config.toml
num_hidden_layers = 12
hidden_size = 384
n_experts = 80
experts_per_token = 4
d_expert = 160
d_shared_expert = 0
hidden_act = "polyrelu"
moe_layers = [1, 2, 3, 4, 5, 6, 7, 8, 9, 10, 11]
router_score = "softmax"
normalize_top_k = true
routed_scale = 2.5
balance_loss = 0.0102
balance_bias = false
router_z_loss = 0.001
init_std_router = 0.00813
lr_router = 0.000905
vocab_size = 32000
norm = "rmsnorm"
norm_eps = 1e-06
tie_word_embeddings = "early"
optimizer = "adamw"
learning_rate = 0.00122
beta1 = 0.95
beta2 = 0.99
batch_tokens = [65536, 131072]
max_seq_len = 1024
train_tokens = 1000000000
max_steps = 10804
dataset = "wikipedia_en"
Below are experts of layer 8 (counted from 0) of a mixture-of-experts language model. Rows are named router (the router's row for the expert) and show model dimensions 64-127. Each number is 128 + 32 x the weight over its row's rms, rounded and kept within 0 to 255. Numbers have three digits each.
After each expert's rows: a language model's description of what the expert responds to. This comes from a sample of Wikipedia text that the model never trained on.

# expert 56
router:124157092100126161135118141141093123124165112163126106128224135124084123063139172190122175174112136167176164130121132127168169126094136088117129109171126176126137161124118119132069193124128178
What it handles: Nouns and word ends following the, a, his, its or this, such as album, track, technology, coalition, and the words This and largest.

# expert 53
router:169075083180103095136124132115161121125157134136130125071133147121186134105096181091113135148136098144092172133123128126148083095195138124152149123032128065099133099113127115095165130174133044
What it handles: Section headings, website addresses and prepositions starting phrases in biography or reference lines, such as Website, www, Discography, in, for.

# expert 44
router:073168083150141167131128133159119123123112142139142191171137158111130120122148126205078121156131106143097126133123137121183115125155132151155114131147097235114133147149123126136113109125129137
What it handles: Musician roles like bass, drums, keyboards, mixing, section markers ===, and pipes and names in racing, poker and election tables.

# expert 14
router:119160105128088178133127130101088119125105130123099145195130150120127108075089120143112058111116152109047096126120136125154145103164132205113155104232124190058133143071124107130200145100135156
What it handles: Line breaks, pipes and short cell contents in stats and results tables, such as country codes (CZE, AUS), numbers and dashes.

# expert 58
router:111148130057080130128125128112150126125119132128114094136094157125163146224099107086122092123147132162103146138125139121118086138127125127141111152160132153141133132178121077106089062145135168
What it handles: Parts of place, event and person names, especially after a first name word, such as Race in Racetrack, Creek, War, or surname endings like fer.

# expert 45
router:058110191168126093134122135151094123127129138167129161117066142114186103149106170129098174096127093140094093129124136124199099134108139151134159065096097172097137111141125112124126034150133090
What it handles: Table separators, dashes and numbers in result tables, byte pieces of accented or non-Latin characters, and middle syllables of foreign names like Argüelles.

# expert 50
router:152116135110130140136124130108113126125154142133132089076165132117132120075109131106209130128102131091118130134123139123101154112094136174087119020142114053129130107116119089147117173132128081
What it handles: Final word pieces and nouns just before a comma or and, such as ore, paraffin, kisspeptin, border, coast, plus by and with.

# expert 17
router:138065083140121091135112145072164126120175124135134157137136134117138136114123067085223073164147102120104212132123132120092067084156139133092101130111060075153138183172127121104141155106131034
What it handles: Prepositions and verbs that take a following object or infinitive in running prose, such as to, in, of, for, leave, seek, improve.

# expert 29
router:070159103073088134135114135150129125127097130114165179216149157121171104114152119159036126190120099111173088133121139125172102122189141214104128111118135121090134065156124073134077141115141144
What it handles: Word pieces inside foreign or unusual names and table field labels, such as Kir-yat, Yu-taka, Un-pen-ji, Coordinates, Spouse.

# expert 41
router:152241084123055149128116135111139121119112125139128172200184152152150136118094136142150118129130110166123067138123129125073198125130125075100106037135189127049138090115121159116178059136130135
What it handles: Tennis scores, table cells, chemical codes, and articles or conjunctions in lists and biographies, such as 6–4,, and, a, the.

# expert 39
router:100157115180138149130122141159168122119114143079173145122093095142137144085112106122160097157127116153182243134119137120156162110157136173178093168184171142121129167089123112129126078128137212
What it handles: Table pipes, semicolons and colons in election or sports tables, and institution words like United, National, League, plus verbs held, elected.

# expert 42
router:150068165122126129130121135157182127124100104101132174099089147136153140135084081166119088127130138087155121135120128120177115164175138121130128036086082074084133112144124122109141120120129210
What it handles: First token of table rows or sentences, like Year, Years, Genus, Species, At, plus periods and coordinate marks.

# expert 32
router:131161200082116124139121123146136123120099126111159157080136141131150112161086143145096048084120100150163031134120125122127115148135134123098108129185160031103134149092123121128119175174139174
What it handles: Ordinal suffixes (st, nd, rd), slashes, thousands pieces and headers like Votes, Total, Attendance, Final in results and career tables.

# expert 55
router:115156140149160106133125138055118127120101129122158101042108126117161072110144106084170051117142124091169096132119142117088090145093142192105134176125148079117129192088126169112107093146137124
What it handles: Line-initial hyphens in chemical, journal and building datasheets such as PubChem CID, ISSN, Opened, plus commas in numbers and Kitt Peak.

# expert 60
router:154115107152143076136127137122102124124147120113129080079146106139141149048124091155060109155127109140110158132121127124073042167159138099093115164080105083086129130142124151140068144127130171
What it handles: Word-internal fragments and suffixes like ing, ly, play, and digit pieces, plus Thai bytes, inside names, numbers and chess notation.

# expert 35
router:102058069149143110134128132116088122123085157103116107116153092128134107100122090093104125123127068191046121133122136122110166129094137093075129072059091133162136099067119117114113092147132087
What it handles: First pieces of proper names, places and institutions, plus on before dates, such as Va, van, Wil-helm, San, University.

# expert 30
router:176161149130109135132121140108207125119090127124140083173103107115098179075107129139052067152128135143117096140119132123070166126095130077100176091131162157185130069198126149133126061102137170
What it handles: Pieces of place and person names in lists and prose, plus sentence openers like According, However, and species-box labels like Scientific.

# expert 0
router:119142139137059173137127130133158126129110122121139157120177128199149093061127203187155124158099130144218109130131132129098103156155132086176113126175141121129128145045126073143137153100134152
What it handles: Punctuation, verbs and word ends after a subject in running prose, such as was, is, also, commas, and name endings like Brewers.

# expert 48
router:122095147151107147134115134115120125127139123076136175154081126114100126132108132095169068164135138149144128134121135118123188131070135105203150093103137168089130115142122090144172102126135166
What it handles: Content nouns and adjectives naming subjects in prose and headers, such as land, cattle, Personnel, Hindi, housing, %.

# expert 25
router:108116059152113146137116121116155123122132135170124112048134178132137131156082109132095128140133140179133141134128133122161101096135127147110124098137090109169138120141126100141135168121129131
What it handles: Plural endings and nouns for groups of people or the military, such as students, members, infantry, Ohioans, plus until, able, instead.

# expert 46
router:115157183157092158128127120147149125124142117076124144093077034091163115143136168149093154081126168137098122137125123123146148158139127147159139121124102156084135215157128135167099176124134170
What it handles: Dash bullets and line starts in biographical infobox lists, such as - Position or - Born, plus sentence openers like In and During.

# expert 4
router:197095121173102167130122133132086126126065127115146143013159117131106190157084074171121148149127074136140180139120129125127108132116134184222073133141126100146130162171118142119071118117134148
What it handles: Prepositions, articles and punctuation linking phrases, such as of, in, during, commas after names, and pipes or line breaks in review and chart tables.

# expert 24
router:096155194133135111138119136126143122116083121102128111093153106117165160146111194076157187151126100107181066130124125123090143121145131149084177141083124113141133139126123114123185038165134208
What it handles: Blank lines before new = Title = headers, == See also == closers, and Thai or other non-Latin character bytes.

# expert 11
router:166132152120116127130128135142153126121138145070154087184096116128160144104182093095144108012131131117103084135125131123110133139109136205125137127225129091116130068174122144092080102119131173
What it handles: Nouns and particles ending a phrase in narrative or descriptive prose, before commas or of, such as mouth, streets, valley, out, however.

# expert 43
router:093182099145089170136124127109155125120142129128114086101112153133174179189101142187145222118132164192172093129124132117107136120112139109182097128181115156118136206191123143146114120173137071
What it handles: Verbs and nouns of taking or money such as take, took, without, investment, debt, plus middle given names like John, Jean.

# expert 10
router:111123148117127149136118126125170121127120132142144176130160121118107125093142118146113081152121154112143125139118141124123094147142134113126114087172091011164132053129119142116117123132130103
What it handles: Middle pieces of long or rare words, such as prop, rie, nam, plus prefixes like anti, pro, Trans, and cells in pipe-delimited tables.

# expert 38
router:142063114155130162130117126164108126122184152103130082139088072136181131150102108118172118086139133187173063131122127122118172101129140012124119049088132195116133134135116100149030104077128095
What it handles: The articles the, a, an after prepositions in prose, and zero counts in career-total rows of stats tables.

# expert 54
router:152083178114134125134121127151131123121101094135128127128151133154114085126125162131155142168128101111159157133122131126173101106143130166200177104102078077155129112134124205131118144114133137
What it handles: Pipes, spaces, opening parentheses and articles in tables and species lists, such as the family, incumbent, died, Turnout.

# expert 33
router:135155184159148113132121121111116127128127117133126094166066150117161142157128215146107044179125143211192183134124134125175151122072136064021065157166126152110137133189121119148111071164141102
What it handles: The word the, possessive 's and apostrophes, and following nouns or adjectives in music and military prose, such as solo, enemy, successful.

# expert 3
router:076084159125141154135121139143114122125158126113144139171159047118163137090099055156124138159111188072164118128124141125128185131143126121121107157183109027134130122159122088124146132120141162
What it handles: Line breaks, section heading markers (==), and narrative pronouns or function words such as he, him, they, was, to, in biographies.

# expert 62
router:151111070098179170141127139114117121118144137058152184151144131131073065087145133086077160170142134130119108135123136117093206118185133043170140147162088101174129099197112145145092086062136092
What it handles: Markdown divider rows |---|, early fragments of longer words (co, Cur, Trans, Ar), and astronomy labels like JPL, Lemmon.

# expert 59
router:085072204135112083128119130120171123123174122144126117100119103128140033172053149116075183086118116121204175131122136121093110089144129123185107153129136000165130111147122069121106192128135096
What it handles: Verbs and word pieces in the middle of general prose and table cells, such as appointed, presented, made, deliver-s, Bert-ha.

# expert 7
router:121149162165141144134124129144204122123088131149116065053135152123165113129169124093066100079132126153091108137125144118113131185113138087197113076049164064150128108152127139108118127142126129
What it handles: Hyphens, pipes, dots and dashes inside tables, number ranges, coordinates, tennis scores and film credits, plus credit words like Starring, Edited, Written.

# expert 27
router:181137095140110129132128130109100123121146126128102128075153129132141120081213156100179170116135140106173151125124127122170065147147136140058133155165151073162133073163117093141127126187133156
What it handles: Surnames, place names and title words after a first word, like Thompson, Friday, Tampa, plus prepositions such as at, on, under, by.

# expert 18
router:142204135198110158127125124127144119117171122097136104230094147120114131100152070065113050064142119189147080130125139121146085139093128151100153119135145184133132108141118114130154045152132140
What it handles: Pipes, line breaks, digits and markdown dividers in numeric tables, plus mid-word pieces and past participles like repealed, built, taken.

# expert 28
router:154172082140120144129121140083120124122130128085130057182107096129178127147083138099106094083116160148138083138124130120107099129186134066094102128087073138119134149147125098126111121141132169
What it handles: Word stems and prefixes awaiting a suffix or hyphen, such as consist(ing), converg(e), anti-, multi-, hydro-, plus quantity words like one and two.

# expert 9
router:166228069095143130139120135082155125123111135156119097155255140144139089138095135097132134143146190126155095132120130124116071140165124103121066138083164111120134168118122146145189170120136131
What it handles: Joining words and separators inside lists, credits and tables, such as and, or, slash, colon, often in music personnel lists or sports results.

# expert 13
router:098105115159116198129119130115136119121138123095126135196162110124115158134086142111165182184117130133112094131125134124115217115134122103085034184156127241151131123159125114148116037120135150
What it handles: Quantity words and numbers before nouns, such as several, few, many, ten, five, and section-heading markers == and === after line breaks.

# expert 51
router:173103158073082142128126134127123123122060131144131102118140174124167104184111122091069196136129140151090080130124135118128153120196141145171092123108122178089130109116122097154139102133133126
What it handles: Nation codes, positions and numbers in sports tables, such as SCO, ENG, MF, TKO, plus small numbers, slashes and at, by.

# expert 16
router:072162141144078133139123129144144125127159140122145062128170144134118148077140104172119165149121120082126167135123138121176135161111128063173088205223146045128130087173120109136096082149131096
What it handles: Single letters and short pieces inside infobox lists, taxonomy and statistics fields, such as the s in Species, Pos., or numbers like 76,000.

# expert 63
router:157104167142121152130121133119164123126111137140135179092204167125113124112111112075116129126140145122181132131122134122148133123103131182095144170166172218138139171127124192122171071105132144
What it handles: Ordinary nouns and adjectives after a or in, often in sports seasons or geography, such as game, road, room, Park, Forest, smaller.

# expert 19
router:137169121089114131129115130094137127126111137124172110131203074133145158109118088220050090134140212099113100126127130124221152122123134177063166069177142083128130151094128110177147144119137131
What it handles: Sentence-opening pronouns and concessive conjunctions after a period, such as He, She, Although, Despite, Because, and commas ending clauses.

# expert 52
router:082126091131119132135124132135149123121100118098112113113113149115115168098116178152157153103132120128085051131121129126135146187160132077140147099162152038132130144090122133148170192161132162
What it handles: The word no in phrases like no confidence or no theories, plus zeros and small numbers in medal or results tables.

# expert 6
router:150038171109127091129121138115140124121059135123112109149180104132100131101133101098112136075126124171071128131127131124193122158124139213133145132100110156098129143116130130128067118122130116
What it handles: Column pipes in sports and bibliography tables, dashes, slashes, LaTeX braces and stray UTF-8 bytes, plus prepositions like of, along.

# expert 61
router:066151125136077121126120131127146126124136117114151153077135114112144111109135154108140123135113153102184179131122133122182127117071132138131163106084186116092135127134124131105117199122134121
What it handles: Month names, pipes and dashes in dated lists and tables, and role nouns like Officer, Sergeant, historian, journalist, Regiment.

# expert 37
router:192118130114093134130125126147115123122094118144124189185100127153122131157168167077155092121118125208070208129121122113180166144149142230194152147092148073115135115133121065144169166136133140
What it handles: Institution and award nouns such as School, Institute, Award, Airport, relative who/which, auxiliary had/have, and numeric cells in stats tables.

# expert 5
router:137155120179120150137126131108128122122108134134131089117151145127147101046094120125127141148114135160092161136124132123145108153188122141183127142159117123162134098134121124122107077139128103
What it handles: Line breaks closing sections and words in album credits and reviews, such as arrangements, backing, vocals, influenced, accompanied, changes.

# expert 22
router:122068065162116142131127134112094123122121136108122200090173080129148121085159149075170155115138106115143173132124140122138194120144137064209108123116114131213132156074126198126098194127128162
What it handles: Periods, commas, parentheses and pipes, plus numbers in weather or census tables, such as sunshine hours 198.6, and verbs like mentions or knew.

# expert 1
router:124167122105124143129120138130175122119113134133116095061046149118082099106143145199123153139113131157115109132122135128118135109110134109131157153255114122131132099163121127149100189143136171
What it handles: Function words, punctuation and line breaks in running encyclopedic prose, plus word endings of taxon and place names, such as and, of, Eriocapitella.

# expert 31
router:088163049091110123135112129132080124123148114134147094165075048132143138150156105192132132145133156184199078135120127117074172167152132078176109078163144198148132148112123104138103130111131139
What it handles: Table column headers, list labels and defining is/was after a title name, such as Notes, Population, Species, season, According.

# expert 8
router:080138151125126139133122140115142125121118127134109098171101086120140113101065153089101155135118174144115141132124130122114127133121130156100112171199123114164137046206122101135143066161133138
What it handles: Column headers in sports and transfer tables such as From, Team, Height, plus colons, semicolons and prepositions in infobox lists.

# expert 34
router:121143106099097130133120137111163126125162132117102056141113076137186136093076146096136255101132129138125090127123135123145103203135125096143173124113139147127133157152121081120161135105127164
What it handles: Pipes separating names from countries or results in sports and election tables, and later parts of names like Clapton or Lexus.

# expert 49
router:114163082153109186132124139144113125126078114127123139118184119121125142000125132122170141115125108118193141134122132124076137126105133090116128111230221164108131178059118138124102108150132079
What it handles: Causal conjunctions and determiners such as because, due, each, every, thus, plus adjectives before nouns in narrative sentences like honest, secret.

# expert 26
router:135075023108141074139125142124184124118100117131118155152167184136135120117196174075145135197127160129127094133119131128073091096138139130077182078110115129125139147174120139126141087130137163
What it handles: Verbs and nouns about position or access in explanatory prose, such as lies, situated, located, access, close, plus Prime Minister.

# expert 2
router:116054057089109053135122136163134124124099130135133222244138133134129082186094119065217120075152183133115087125121124118171069140136136195149158108163103077149130112143124131115076204165125117
What it handles: Pieces of non-Latin or transliterated names (Arabic, Cyrillic, Hebrew, IPA) and naming words like known, name, referred, described.

# expert 12
router:093076187139116092133129126114140124127135127207123207072109039102112140077111141143171099143136191164121124131120140125195157094110139175136157186131189133124132153161124105156141098139135122
What it handles: First pieces of personal names, titles and list items after pipes, dashes or quotes, such as Le, Nick, Steve, The.

# expert 21
router:054103130095132132132129138091083120124100127110134128127094156122048114122098112129129132137135150111169064129128123127084066134126134109056116090158158133151133077139116142107074067159135071
What it handles: First names and the opening syllables of names, mostly in results tables and species author lists, such as Luka, Jake, Bo, Cha.

# expert 47
router:074116139101121078131117124103103117122106122084158207133193203134099144098177099105131119135126165158121148136123142120176143120152128082140122144167138118154137089104127118109146123095133154
What it handles: Months, day numbers and the in before a year in biographies and career histories, such as in 1985, June 1, November.

# expert 57
router:117098180116126134124124134118255125122075144125123093133066150098081109086138125151146120177119130108128094134125131127042101147141134243136136157215130146150128134110118159123132115140141141
What it handles: Titles like Lady, King, Mary, Trinity, Baptist in church or battle contexts, plus periods, line breaks and of, after, when.

# expert 23
router:128074148148106089129127128134121127126140121114144071075166136105175115137195167082047178057118160199135052127127138127109148123115133147175146099050111135083135144149125170143088105123136154
What it handles: Commas and periods ending names or clauses, closing quote marks, table pipes, and concessive openers such as While and Although.

# expert 20
router:152097128149089120136124125133116124124130135118133137139248153117173172064171120173169182127118113169110114131124123121151125102124137161058113126146035167109133116162122085115123142107126062
What it handles: Mid-word pieces of foreign names and sentence connectives such as however, since, additionally, plus W/L/D result lists and semicolons.

# expert 40
router:112073113165105150124122138146087119123083125119106106176161102120162084027120134090060188106130136145104183127123134123165176114119140129123105080165148137135141179168122071111139108142138153
What it handles: Tokens starting a new line or paragraph after headings, such as At, On, The or a line break, often in football league and season articles.

# expert 15
router:083115076201159116135124135142127124124131121153121088191154097135092146089134154159115109088148140178105107131120136120093075140211139141081058109127152213125139143155126087121086094138128099
What it handles: Descriptive adjectives and word-ending pieces in expository text, such as commercial, chemical, parental, -ated; also LaTeX backslashes and or, can.

# expert 36
router:126105048099055094128127134164101122123073120154140149160110145126138151064079090143115107166126121087046151129123129128192198116071133044098172163194089164086134119149122106138113075130133174
What it handles: Line breaks and == or === headers in football career tables, honours sections and election results, plus table pipes and scores.